Weights of a small mixture-of-experts language model, trained from scratch on English Wikipedia.
Size: 8 layers, width 320, vocabulary 8192, 45M parameters.
Below are experts of layer 3 (counted from 0) of a mixture-of-experts language model. Rows are named router (the router's row for the expert), gate (a neuron's input weights, with its number), up (a neuron's input weights, with its number) and show model dimensions 40-79. Each number is 500 + 50 x the weight over its row's rms, rounded and kept within 0 to 999. Numbers have three digits each.
After each expert's rows: "comes after" lists some tokens at least twice as common just before its tokens as in all text. This comes from a sample of Wikipedia text that the model never trained on. Tokens count by the router's weight.

# expert 11
router:488546590540515483551523417417484477513404529483558553536544554440405565588498408504526564568593508556553492472480506471
gate2:529440510497459459467470498369520451462444415500490429514488490503476537455513435597556487469527533503493459473492491447
up2:486524450418546497550540481541449556520527608528492478595488456455601454557427474363495496459446470429506548492454476520
gate3:514509463509554565495464457615525505521548516475440494561509461525478508501485428545460544565453511519468443555523624546
up3:520485488513581568446467454588470522563501452476507507501550551523602410490505407474533534513523481589437400496525608442
gate4:515558582466418545470554418467530461449522446466453514588546472467443543505427409528586564499521444540560483440499511382
up4:495470583502380472539375503474482485386551498556435485507542421479453519545523539566478570459520461535448528479592483447
gate5:505478462453560530503546512453569447525467547524538578414483512358579514518480559597502449565475498538564488540545558453
up5:507458549428552656528570477437543474497477526460522476423524410517428482443497546524484497423526490430479444561526498500
gate6:536402462532574568587490545467492457567558446508443506585505511461421536549491472513583512540377582587614453547463429548
up6:566597492506492488435529461535456511480534436447567550436560470502516452543454535568504529489557438464445553468505531493
gate7:423448474473545485529538426506471516540499509392428415543575545547439469563458485479401450482534517530547422584529540476
up7:468435466583514439445370480495518455478608462568466579518426544481532514500536462412566576562457482491504440555486533528
gate8:489495556543490504483512437515499532466428518520471399427445553433536588587486510448480549571415496437524456513462586554
up8:540496420512560567474589465480498397484488420466499559514586552523402548559536504485484472376651524472394480412480598461
gate9:539409454458409576476456539482498447509464400440477427544503510471508589564569482463451577521486547563521564586482531494
up9:545583558484515452463497393555469443436538603535526547445400407527550438445451497459526518474519450439438457473493402487
gate10:457481457510495512516517526521464549559467490508461516408444451544483533421432381444608516546482534477528443465470568501
up10:601558437526477473473481405449505492481531548484461449546500538462492500577507474534470478523411414521457532465451470462
gate11:537453536465550470495505462471458542458445571492553434544499569531431505536493542573466533487401546454403545567524495440
up11:500471519507500429575483492487502380583512388465425530517389533476481552531459500476461469427515536564533543440437494524
gate12:524478463511486499514410502389530474563555471465490486480533491427475468505483433505502505457510538476534524475461413548
up12:447547491443495558469520529546402505443482525517555403400446502541472481490456435487549446580486478517529514420470615468
gate13:452530525518546493449480482603456477451607583537500473517456516532516563529524534477505425500512505475523581517492555433
up13:526509503434443538540481498462564445504485539515613460545558496549565582496528515499555456538385492473470530549427467460
gate14:534479621455577490597424506549534546578501513429505433495464497487516473600561498502471484440484514490569476519464622430
up14:533520544477567575508424546495456444488566453576526508499506394499469563574543514448547567490478535433482592468519519472
gate15:499490535543435475538478523590546582524465548450430530551548474506568485463467515492543449417434335405584497546502520465
up15:460502465492528524413540478502460569476628492544559539550435498408441493514516463468528608438424531569455512555509498574
gate16:486488613542482465469461547551506458475602551508473560466458438481479511450442543498470487611428548495413483532445496486
up16:429497605564443444498438535483497448490659561511468604480515501538504495448517542451481444544427558440444466584532447442
gate17:492476558541459484575415479547532433453506486522465577472509604492525509514402448592503477455604459560540385474455505504
up17:471587468404524497498501577505665525558590522505565451514541490516491499467542529493545550498455460521473552481534510467
gate18:570549609485530464461508447465540578521509489487492466541463442480451435452493417494526486445578531547489513422528494520
up18:433463422460543563566435564505499413501603429479483460383598500485552491517497514477482458586491448412554451466499507522
gate19:461541439558497574469565566499558531574508474568469443462589522423536511530543438533529528529588525465466524490559540540
up19:560544555422573529522452519584416520460475553475516431549556476503444442513382550500463532460441572484479561526543424505
comes after: "\n", "-", "|", "19", " in", "–"

# expert 4
router:558539575551542379521554473424523498542469569462530553510528525471418495553519438539472519597499443482592467512542470459
gate2:427535488469433623444453462431469404444525524517427513507464513453524497434498452476375469509553488443408432523571465461
up2:492563380490520529473460470559551536437429599457473527504456518526527467465470471509478479533513530406437443591543524555
gate3:480485450515508384502560421412479500569486517400538519497569605527465493552470529536522572448518449461479431437499525514
up3:532430579467622541564458512665471481479447527553424494463528474461519513432471465494487522444590546400472422554491489506
gate4:563488457445576472481511458413533571491506487462545511523464508492413408513536492491522461562536505538607502467581439552
up4:517571591466534471498500444542489517507559455516452419488557548467514384543475412492511486485557464479541608400515494549
gate5:598625558597554501467493546523545546519523469531466480516453540524549450542441533526555597509436546436523442500515484521
up5:433474529570510435523489561575520493464612450534508502521471473551599416518541509450489521461544470508553507441427561531
gate6:509417464464433466437470483519483411445488576500588460453522478516513570478493573462506545527497579530459442454545511468
up6:474529547448526458435515418507420439512467563501466540546516496602478597453509511566453471563462500539476510423532518502
gate7:529434572464519515496492370455525447424472487400501535451497515544605456584531572422506417428555486473539495557504510446
up7:456587479473393432572569559614492516587444460593476458514494485427412485488403429547477555528444465534498461491431508453
gate8:525551462476440502500458477566462511537507480553455436416434460496448499510433521497493488530525509593549488509536458467
up8:432513422395521493439474512624462493468487394450524487458469491465448460477415419518554470573544498635510488561454485490
gate9:493524511486532511536567557482421516472549489480491555593527528533548479407559476556553538565541444481488533496494529509
up9:506580494504502408451531446401595496462496410554443408520531516444455503464465552532397565507511509479549510469510504463
gate10:392453571448500404477484511491528547507492425392491467548523624528546484518542527509488559483483530499556462511455483456
up10:465429416497490573510520481480518448469580520451417508542548504475640486465513525472446492497538435407429553495375451475
gate11:549580458557501458408439549521450479553490463482522456528515550591455501498401558486448502493542435498524439496492512459
up11:430509571507633483539478530505501502552481447419549517505487561497489415512552465547531580491491448516504571498415581439
gate12:457512491478496435562539420450508467506543546532434511488499559523580493509599499453500475529544455522583586568582466533
up12:500473407491517473507469529495513517507459555526563489431423460533532459602431506504518423491563589481547488512541496576
gate13:515523537448522473512568480422485527448527512414434448503550457470506515504527488628518439608393419416509454538483415499
up13:581485529530388477545506492615569503529555542470510477504537469591499468501515450403439539523462418470491565551581480480
gate14:549539461513471449549494497434467545403501556485531487517435539489462469564601500543495472505526428431563472519520469437
up14:491495418556507605536466540525534522380567454506527469533513449500456499491567591645531452566475439442529458550480507443
gate15:406568482500519471494540427452596415515491449491517476422450520522408384459450542477492504469523550491579407506516463436
up15:498448433466663550493440596604461480464398517415509404435525438509539450443497483435417481487548460484530536504521493511
gate16:490473555543536414514458474493468521485518468455534513554497517532629511547453471451479445531543533444508430446488404384
up16:484554528462485460500536540526552502523504529501547686521538509465516547560500496543491500567461412557453592580534486564
gate17:473539475524441504542569551567489492435535515587539481508486597524389528490487482486466513507475595454485549486462424390
up17:526527470523489608403456550618500504516567518525532430478479525530614614541449410461457502532410530468588511404464496529
gate18:503545622577522546448484430467513482498495505471597491577503504503561446530579401521577492466551497461536452502451485565
up18:403464495510525456566607557524528504535569420495488505486598444526509523442495514538553445515457540541479437445485522523
gate19:468396592524427563562477414468478571492502563471465520488634548516464440499558497528525477518517384405506544567521419495
up19:544512400505514471438537573560552486506412468485558422452482520498434554452628568468543510469475470584463500520461480437
comes after: ",", "s", " was", " it", " and", " he"

# expert 3
router:483526474520504443509554474466540449471480578470473544516552482578461561506580443487445458604535445439472477539483532510
gate2:482504546482468537518486444450524515478492519534499497519485446629503486577457499550532431493494532476547511529512415499
up2:576582511564511494558511430478534538470531497601476431501524490510445341490636512605529519532493481367513502558498447510
gate3:538550579395524596504473510364562468445481632540611463589462496499463482462548532464508568539447505443445453511435520578
up3:461497484495559517373544488558639430542449516499599540492522427531529502422444509455436471574500435472432510558492552599
gate4:511570609541513489435561414582534558614481572567524421473553482469457462442602550550491375480456614563530444522490475480
up4:476550436567483596462543476591563551493455443428584534565562434549483501618521522545579633385509479447478566472540489489
gate5:471467590524457431457560492478499438442525483407515468555571519526534482553505531557455483502533493462488533590581420544
up5:509504410523519581575469539478488448555502479511454496459386460503551478449545440451544476569489541483458452413452528481
gate6:450545489544529437498402578522393451537535550416435499452497493495500576468472527538509456535533536477495501483526545434
up6:463516463439506443473531546500590411428578552506539559466558416529478579557355484492608455593479524477501556568461497454
gate7:509548544488499491478517490570405508533571464513455539367454435513533569507423486482587501542590518506440511518443474479
up7:448461462449520548448445492463545575467529491465495443516504501455441501558530457419570491491438477460647548462519493521
gate8:595424518535478473496514536492571425451455447494515545548468523455500527485535421392484485472458411486445602466464551455
up8:622523490465442511530506565426584462480482442526475558598538515507556524529481508448503447493425557389468480500488530423
gate9:495492478467470498531572570480464488506493474511427418486501423437545457543538473507508458538539471519604562476511520497
up9:515475601527508486541448453579479448586547486516571425442498517459550545535519524483549487504554514469512437502466524477
gate10:492452532544396528475512501394480436449490563525459514536446584419537543465550512524544412449495613503574479508482472588
up10:462576438544525483552521483477455482472528521479426542516533493483569428554478460455542480458475472491566468468549554549
gate11:527554504494442487392539552534529452551537487488476431528489464569520591544518512413422557592543576386467468435555566474
up11:555415511534550470497493484475422455489548510500379532570505466617544509493448447501478528464424443443523455521414507576
gate12:380502448515543466523478498476585427467622466536463525562489565563430619437484489504533427525515548523520553611478433576
up12:435428483480497507515480505546512522539532466499508457488482514487499459536404500474449593464629537526460536503539554499
gate13:514510534480570498492602472534523478498585523524430517478561453566526555431535528462505462452563448572551467448415533456
up13:573478540581467508460465557504537538497469537593574534588499550369522472546551596522475465498518507428503374535503480494
gate14:426584515547536396517633481516513454407511454550543510498530514522481522452481480526374442539422457508559598582493558541
up14:451472478499438415536474508565470538443500536475473433510468503523491488476524522523488544493467418516604535584494495615
gate15:352489398504543463469515482551564473436443521501418549480529502495470485534496539544474476467370524540377522520507490493
up15:475500584432545387444519447499453501465530541481415468498492462523527498473491454501454470472548491485428452453561453563
gate16:549528515536490495498587457549589429511529558482588442545429520583563472509554536485469510564515531482448414568480523526
up16:471419450490467521524473535482440460487450543586490599396547523492417509527513482534494514450511450502608571432514571510
gate17:478564456561510477546449573537567527506501583434472594454491517510596481559611598449454420569552543501486402480527474492
up17:491553404524486452549552547438437476471527461563406576505422560499505583471473542530439482401549498513550444579536479494
gate18:524559559510468543568641521502482417478471498484548486537607442472458590476481508437429485442389452512584521591529531509
up18:391490488489527455484477490616426479415573530534475531592575529562420571461410453488450462513433480517579522556507459456
gate19:487535414478495526464463489568575496542480490477481520507424483500448510634517597498557405532446506401528481494549479537
up19:540470546544440462477459594478561591504451523475459532510476549520497526609563597525486529409497487323491514400519490588
comes after: " |", "|", ")", " —", " Women", " 0"

# expert 0
router:506540529527543460500574503459450529503482552477474492522498506497328565653509430547481548535495470387517474453455549453
gate2:406517476451496486523530431493528530373551466491440532437437531521578498415543506630536562562461543578536476447479439439
up2:551405466487474595440487497516536507530498582492585402473545562484520523566458493538507488475458416399523492581558498418
gate3:521510434465605496528568484411558553501581472501554544407447523491614458461418440520475433474533540541505558470569487503
up3:572551487438489458450542514440550558541511489500511505473535476541559508457462451536500428518393558534477581608520461488
gate4:596507483517486576495509488519450437596513455486481407573461491349553487542573459492468500438472517520469437438484520644
up4:508558483594504647593339452414493448476432410625512483571463455450496512565526455573534437522480571493506539443511471594
gate5:571398504575538543466504519511513473506516530502490530476533424533401451546503505478549507529532457534508479494463497497
up5:555401485450525479456470511550473492473515505516533518515481442572566469540479569463507474427516468429438472508478470514
gate6:460509518463469508486532399529394528403416531532431546532413619541460567514462542519568436577582578502590568480513508544
up6:443501517397487484494472390492467459436411450425411487471466444517481461506506555439464402504415571630553541503549548560
gate7:491469505551645482485562467539608509481450541550560518430450455502460473420484551510528423439529472498538514511593531455
up7:539404501487519551495507546457547476455430495493537521399523537550438462510498493492538367479542423472483613483523584484
gate8:367426537604635493511564477530557452502481498498522468516475484444489449527580476528474565524525486507476490614460552541
up8:544526590528515531544578452574562509461551403453458478545532433537553552458441591557530535494520512572482509536534409500
gate9:543495488447560545461623597549583567513441516591456535463563447521513476468476470530572550526584490508541434509423511453
up9:525451488512586526531539509504542563457403517547458601448550508459478564463539366596581468424465468538464434535496510523
gate10:506568505603435484603434445440424596509520435501515561525468535480558568471514544471622502449427470399573587600484550547
up10:521474460548570476455509548472471503510586445455496508453601354519459480501455532511542448529546539470503425482540508435
gate11:367416484547409474590545601493529501548526599445487434511459484500471470565469408562521504525579464472520488530480480495
up11:415463498561438519604544599472456602586505543470514653487474602505455451615580468462480492462636416499481500533542449518
gate12:502457543490481569418545509486477495589513516447554453480581586551498447538498484548534491538502405452481593462477504493
up12:441497533543515462458407434435568472492586462499435525511456484451443589484562429505522462577495507521500383536479451518
gate13:519483489495480411546551466518522450545541504490475450531477474467578519561541528452456532461524531409527426453528574511
up13:465454476418562513483515533481419432426451552470571542433405462398513441486522499445467569449429565449502587398523533562
gate14:404464528535466516488542513524577502462464507503445552584544431455464545476508507528514410439494571408488488468531513488
up14:500561516444509521531445509496460519539594597547593506515548477504550416450480448511497499464507424477506548546462572454
gate15:470452497472447471589444526529473414505591503464435519505477423508470507584504504527453560505423547506602564531421489461
up15:555511556503483468541418523509526611480499500564534549556499388408523505530595466423460466605529421592454507579555487560
gate16:525545520411464523507477530609402506535525476482534505523548456443526568554531505490411510491460510488454498515432396531
up16:464537551397571513557431624499495581487528520483478495603466486476525523516476587509506520452453513556509542547493428479
gate17:516559546480638436490483581417475483544455518585468556440538552450591517540553453486540500496472451487464512533556518548
up17:535631552421522536476409559405545535553487652521504388495507477551572478497539530494521489486424449555537511497512506465
gate18:475469552553435499447515557474596427515477454426531528441487494513386577517500418539465555503434533455482455516528464555
up18:560477445530482550449486467468537583529493555520499592476485434478503520522574506491555549505527510461623467456507528538
gate19:551442501538415501535518427449463544501498521473422479475532459474473537590492424458486553573508444484552474396479552497
up19:496535511633459548543401487550545444586523542532550563531416503598501426594492641507449524553521457506474462465531458445
comes after: "=", "\n\n", ".", " =", ")", "\""

# expert 28
router:524523525543532433494552510467444399544479497413440573508523599455502503487573511582426515531526450468587489477493481505
gate2:541425434441542540546545488507474570576487544500344596474516533569531498507471474636515469406483442493553549467582547468
up2:514543491469552488526559547549518447605482556525470535488535482483521544439500481550501531439423449491570460511474543437
gate3:509482448488450564488508461470487490427400558558548532470445576417541550568561428536450471558558542475589592578499514475
up3:512532565431534488469531436444528493523549462460393442485507462623495529476550537444488565544536579595503493574546569522
gate4:492488525560531442485409461516517474465563544499591452494519482375402530472548583537486411532456430555552567519508515448
up4:468458458510410496507469471452504491477523484513534428472535472483485517526498463508482501504539456536482397509561466553
gate5:551505483517535487494477568484453392506602517421510485471572454516462452541559565506512499488589568551362538513463509497
up5:508490482598474469473449562481431450504523458616493451534559427486485566567494477502480570461410546517474535504465453491
gate6:476462444455481452540558511499455479523551535446548473507499587589442421464523527479415494504501479497375436428445564586
up6:483498475460496434592438503549391477479433493560541518467485515521474590500525503453527518484505543547457459525476505526
gate7:430542589477486535587507492520526537560444449447595546443548542485480527449494489469464538473521525453462502546490481473
up7:464440456528544446473464494500494309422539510506543493489459507491469512550497456468575422537544454515485596555494437436
gate8:516497563563551486535485549445544413523513463464519481432527520459511503559515479507505500519559452547449560418492436459
up8:501505467523533573525556439530532459483446556556443489558440477417517506519439546469434510567400529430495457628495544503
gate9:561427426513571544506584548532578392482516389475510530447525468522492515528475410463584481531544484587455510533395542448
up9:534528524526484464561459525539556478456478560529373541530517530449491448533419573492461509442540540451510460388551481553
gate10:482407457576542515419522504464480520504560419381499598545518575528505524522506607447500454507527507615546494479537530405
up10:543419463514476461484566504506471557575469523471349576570495467507479536448515499622568518463452452513417559510499383489
gate11:495502562545532503424535505615550459528469557478548401534493564396478467522566516578586428608460475494427615503557491428
up11:557481461584526440547504523485461497495565440510466383548515496511559419566500466491495470501474490499467452521418581508
gate12:421490423545519412494543521503501539588495506413548586500519468527487465442429502516478397464604516541507467473497513433
up12:543571585476436488426508423545510422471496519579618513460484495466476560543608472527477469502478375543553591515429529522
gate13:474437508519535542520548528572458492429405446421463527441510470590512559474489467424497462437485499438534444468497554514
up13:437578471532396487573557527548534493441526477537530631530493449481515497521506498520440567528478459545555516483558478477
gate14:503533461507587432488510402493421452593496483415449581536421433389468468502495458599480451532520507451533461443553409470
up14:475495491588446455488523521534636535404559401525467525534470519428454573539556518532491505519507544479429544464467538577
gate15:467543525564481389442535529478612391481505536486479523525557496495421478508483494498488395502572581472515472551472569497
up15:515492508516470469470550510520554584524471517490466512607470499484400491478527521470454465470533462506474456538445507428
gate16:524533532565560499535486445470472456520533502461432449521511439478484485560567478409584483461557564485448533497497483531
up16:526563495480519500540470474481424526518527455501442471502473491555425448548540489523588507563429535426497428513521476488
gate17:514458452597583456426479458466537542508481534531540489520414496628443413515524540471503419485434434565509592589447619445
up17:469583518478531498601398438476580473477445480515454533550460522595486428492506476495462631496430469566436595582528551457
gate18:539492537477521499534600524552598522536469466496476512554562520474512546538555463497426460505514513516473463547446508551
up18:497512472478507552534564519446487551556467495471445510549484599557458537503565536465505476565473519543450542520444499485
gate19:567502498572538439539530453490560467509496511494433403385473461492547445493519574545360469514500474453524390501486490450
up19:499446438498514526517512451548473521445530440543452530514435424448507489518497550408531445560538532606467416504528595457
comes after: "-", " the", " of", ":", " \"", " ("

# expert 21
router:506516587543568458526547495374489524502375527470503566542499572564471553512503485528434542536546516374572479482507471417
gate2:577408542465537511550521550390613457554449504495507512589437551506429350525465511469481573513520505529430487433548561521
up2:534474462489550438516518465446554491541551406447520423501457522572552551498511490352539554429445486517492444605485543620
gate3:444536455502490470575463502539510513490496482575591472518482578467577406485579414547435564460563557520541527466429434500
up3:550543511533568534413590400582549486507497500439486445547579398445486520479550526519471437536453507425500482523591483512
gate4:479445537508489421582528471500557454433533557477514554493587471505528603481482528508540533485489545493548572567415445547
up4:554547452548376551463559500449476483556593488447573492564529484511549492479569469535438502517413440528455480466447515533
gate5:419544595418473423556520495488560458613551564582462472447533494533530469505517537485551461510461478480545455486543562595
up5:505556480456515552545490534491471490487613429490471376494507484538568450513544490423529510561440499560510548487526542491
gate6:573485529494576409590574521503536468417468460477453495439530398479530534424529422599483488454520470382624503607577539465
up6:475470497491477442552473580432494622469533569458481491532645521483521563508504534652475494538430464496471502501532481456
gate7:429449457526498512461657516495539587543430481504563579430520489525484476568524450608506420431511516467450512505506477478
up7:424474454610487422463502510530572577459555487498488481435397459469517452549476564529529506528506424451526532524556433573
gate8:542456478401484534435452446499458513499406452409516545533609508520453554543461567522412510421392412473497563507429504489
up8:526455530398548452406458440520555423522507486366632532571560490496539561375575472479541462481545511489495542521495572422
gate9:428471501459479489468511636524574530450448496509408530559462500528525609446440532685619446463525501460430462494468485400
up9:481472433545533602508469399540454509531530501533458480615505443582466564557497488506524600558425471511430510582482472660
gate10:420534555512561508521527472544445499467546511537462467499512474562530388606561521571478520518526568500472462491417632497
up10:509510483480484498541538520529494480536515514541470519511482458456513581409519437448490554522533477480462480512497541550
gate11:464510508502451517447472542424475535583416478587539423480532494504506605478489493518521502512487509517575468601553476491
up11:560506539507507553490488464629502447479516469500499534427515500536498502562484510447521547450542525435422498442496521480
gate12:435523619538558460543568559449511452483523441511477513516548489469544407478495508521515552440567514378538509461472502406
up12:452546535472503458510453512461544511535465395351550553471546530576528499414537529526587523483554485473674553459552495486
gate13:481490438473492545526593495468531446521481535504520471468486503511503506439545483426517541584474610578541475488557479479
up13:500548418505461562534486499502482470419548460527521493466416462474514598443545485525496510534548399538458536516519500516
gate14:456465411520547589387560470487538548565512533442482562451465436529460440506419391413411489450524458506521480462517378500
up14:616602488563392384565567583502570463488514517575469407508461520497520496513538521479409437591454486483465463557618555509
gate15:472498524511533521543447523493463537518564524457464459521443531505479492461475514582594463578482476502491536416490396484
up15:519581455422482524539550493534580499512592530421519421496614505483472519476502470477482524510510570570597468506490480533
gate16:429460456416418557547461469473498522530468506496524552439366471435461496450567506534457446487521644530508481442412448503
up16:440462406456419479539544406550401504511497540491474576463437509544511584450497490562511407477450525531490501517427530486
gate17:486531560490507504429475538567508492535457499492476545595535456446457482580489408426453528425522501510472458589594530520
up17:453562470525493565430391457532532491465436508514448519533515513500418567550475436541591541449484519529496470519464461545
gate18:507458481506487485483467446451483562495434573617510485512496487525471513536483520495590499456468500443462501521556494520
up18:452464514483521476457514499536460508514638366435500546538466576517414459535527422513501492451525529463414537522377588550
gate19:481499506514512554494504458458556569451486582351475527492439573453546404549506450528521504570434514533430549528387522519
up19:483562472423520479517549529468514528467451581436518467499409519440506521525528568556456505518514492476493581491482488500
comes after: "\n", ".", "-", "\n\n", "|", "  "

# expert 20
router:569545527588511434485555554463484426557498525472553540568488604516499527555478455533436464517542438442523470430512566494
gate2:471469457489537491473469473458546460503477525447504422532531413576459488488525440432507569510487478505442449534600503487
up2:489484502511501559463484477581501455444583602504520419463485479434523490483532520591431488511426516538625474524493546484
gate3:496437491573468544428514516450530477544500471367603527517426427466571539432539504535538483475499527462463457557444404562
up3:517469508593406456474482515515512448470471432412504463561423489454525439378462506461536458542586442453419450539431416582
gate4:583487553488514483462497440499552579528466497490590478458464531546497531507511513613481524405528458611568541460596507491
up4:497640457536538503548470512475489414449504497488408491553459463546564496576390481556443521546466461477508438534389576556
gate5:553481530565527533484457533593552536582449486585505538508489361562586477556490491508491443418491458375472439538466428498
up5:430477514535453469512487472437536512559448445501573508504420469573541508471505510561457455434514586378536507538517526435
gate6:515570529464510467527476538493523523549452497463406568485477511404435462495508439485494506473481523532475565480502436529
up6:463531542439515498482548446483488489554470455510388542467529506495554492487529463467499521485576473433561483515538458515
gate7:478435560531559476413530527564548478549502496428468486509495486505538550562452371601574462503481469448498508432503480447
up7:445499536556449463518501545514504563597396495465561449463477475504548613483556448621612472464485507525502520507440388510
gate8:485460600461535553459518564447527525551538501463519405483534547573548426451516439553391474553600439464469544513410540475
up8:504497486423483529515468409527465475512527487506526513446523513458525549591534532397537473482461485611486500492572487523
gate9:425539557480444429331453525492528489436551488403535460563476560499561470475439527530478526515492426478536499425479424461
up9:538401500571561530454472472533473567478524535540477501481471570455503504501443469488498538546576555487411550462431465484
gate10:449555602523485553513488526429568414498497475539566564504531514552483546558479504501505598469475470409507520487428464420
up10:513465486582465526508452495557515488588531518600589560476454485539582528546525480413528508473552484411529539523471532520
gate11:422555518462534422552569446482467605569447421431444546553491473469538562539457534494446563468615534553548442534427514509
up11:539534412579456523539489546418467452398417507549416563552515466512485537513501443470499414553435581548451504425594496559
gate12:574521585487574490434434523503467457610563491470614507521455446526521478572593513446541372469467492532502485549572406471
up12:463464592503585478461484401430472546513476560481540508616506456505460573522441442580508451407546528445539446514528511536
gate13:485409585456506534504528528525514450535509516502586454548435485453407534595491499539453555527460409449482510471416496480
up13:454528516494511466457561513536429486461547501422526525428534480581464552574507499503458602531531462482516472347419452520
gate14:393452488519605531529517458531447543521466455466538546534486570504452580438561441418535605528492457558563501563492539493
up14:411428544540479585533463475487474557503519498489527526453480482507488497537524454550612622545548478547627474542583533590
gate15:479529547456536465559479481411469495422466407559545507557505465462504507531542459522546477482481582493586518502514504506
up15:525503498556563484485572462549570575496525531466494509439559583478569539515478470492481469472429470453488444522581526555
gate16:430466498415489419524445475475465456566519403543523567528404504525599485488471563482518498526484455437568546560510477450
up16:442549456477445374492515386469463609506441433465494516487488468491498429475520491440551484523478446538545491522386536386
gate17:531571486541547450533564486531482498491487427518557523582613529547494507511441503501557545509530469422391488552491510486
up17:498482523419531443513442600526571485528440521455477491493549478448491467501462515454543427471580508462529506434405445471
gate18:533484548526481444492435496501480420499559491482506436497555500500493519446477486424393466567534527488439532521477442515
up18:518498516466483420519429511387480412458535461462540484561526446486466473464463460434495442455514556469447493501508438543
gate19:510491490523576593596497502456555507541472515545501548519561414416552497528462540504545464443508424536465426552569439492
up19:566569572573474553515450477492517470442641589551506530454471478459489493557540479509412517478520554465494553466397494527
comes after: " of", " in", "'", " to", " for", " with"

# expert 2
router:564490470552466473539565498503528492575466528445569570510555499514463603583605375523447554534544497499482408488433421489
gate2:540490486452496611492547437496501499423520525480466515487497562404489590437420470568480420520541570607482478478497427511
up2:444472496551480586563541469473513519443511504416527468408455482531516554561489488618385522584478527455503509551540493522
gate3:426559579505464506437525529440514526547519537538432518423508452537510442500545455583534444523595407447515377544473519507
up3:481550513508549486529523490488430449530486392551439460422567477461567465383521463559716456493500437464441400526508456428
gate4:529495617453471569481456476468552535521500501421476564494497529553417529487451525499547509484454523510521525572510541467
up4:524501607476474484518501400460628413611549429498463425567484473522538482493513490523539448460593554494403512473469538438
gate5:438502505535433495483462425496435561526520439472461586403542507472405566513488459508493538557438467522535404572497510525
up5:515514494500384531512468504545477500517488459572435501530519527517505530536470466524439520584419496497590381475495476452
gate6:473540564572519469436479465547583469536606446504577655546540537522507620457548489482448550466545461584459413515572435466
up6:436460550443517507492385543429420553526551446499420465574495479541533397505443614535552549408561588478516490481438449441
gate7:569512625474527514470506543490589480475435411469524419487538479537609548510605432565563497556516516564539566552461447475
up7:449512383447469600555574542509553515508435557479529365483560450462448516549447382560445495491425488492481437575465533376
gate8:548445387399615517574506452484482474490542496478586539507532585377465421550553495558618584513515460539489465499461442537
up8:510456550469563607530517534516514410557532451530451576496512486613492451552431568555469518493512508478515520552496456469
gate9:535539500550426493507507445490547546465401512496526483552469503493492507561532490560570514571539479616519555437432503547
up9:396531499627504481529517496492526452403487496483535444504513549508457466487550449502555491475472493444584502510435553463
gate10:524509481494524559583617481482452476495616403465530452491422443371494301474467485567326543457471504404509492486489445506
up10:561553495486508512364458468505422584477422494498532440567504496506497517517614606529513584531474533585421489495471522453
gate11:483566474500543474520559537481424458419491586529427505463525537534526499466418408544424576411486446469494507516548453507
up11:484474526486497459363548492614445467427543444507502469473447558498509465541474464516516474457540509531466507486509442597
gate12:539549552455490576456468582460481543507483581431455532439577512471506443535561493417523563458528660501486521500444524516
up12:559468538497475641472425502482622515512569553442391525532533549501522551520598520541472599488527568549509480441515560594
gate13:518549474567511599517520471475436481540552549462499579473660475424552496492467516529530465424436495616430461544491587506
up13:535499481431586572429533484536504542576474436483536498604531431578603434526539484474517483575466540556526500586552515505
gate14:492493458432604520435508502483517454496437490542446516635564546407491478537531467498592461408439535519535541558436432558
up14:553515397480537463477514548496472492510510504455542463499520555493593513507452521471578518499431493469464490454447478485
gate15:486488482472439460500584515513428499479455600453612405475509418482493416441505495471454469549424538471440465495370489461
up15:568545520538528550476579445594508451474545547456562414569528430527542323504595540490501500516422566513424547389459422514
gate16:508528597434480499505578455434476581451389534485505492572547554430407484495478624467432552530572541585522436386449432554
up16:494506534491492536529427487450555488465546456486476516547515549580461560484440470505495480561449575395513509495436503418
gate17:524457563551506592469440430465414498560520499533511570420546538527504477414545590570504553459562545472478482471439518581
up17:564407482519543461432489519501484496451494523471518453516528476456422438549556527510471427538450512474441510492483489510
gate18:480550610487599474395534519467535544433559626561448502416577461518472408523509521590549433509418465483485470523506529487
up18:524491431570486479487408522476517474562474448506539521554435563524519426502506530415522499530447434597481520428540450549
gate19:492562436644468418466538503476543563476530457472502504472507585481392640516533440512428556542399502534441518465414450447
up19:502466457635511539448505504471501488397521439582519484486457480478590587523446445441471526498526575532483460533498421445
comes after: "  ", ")", " 0", " —", "%", " 1"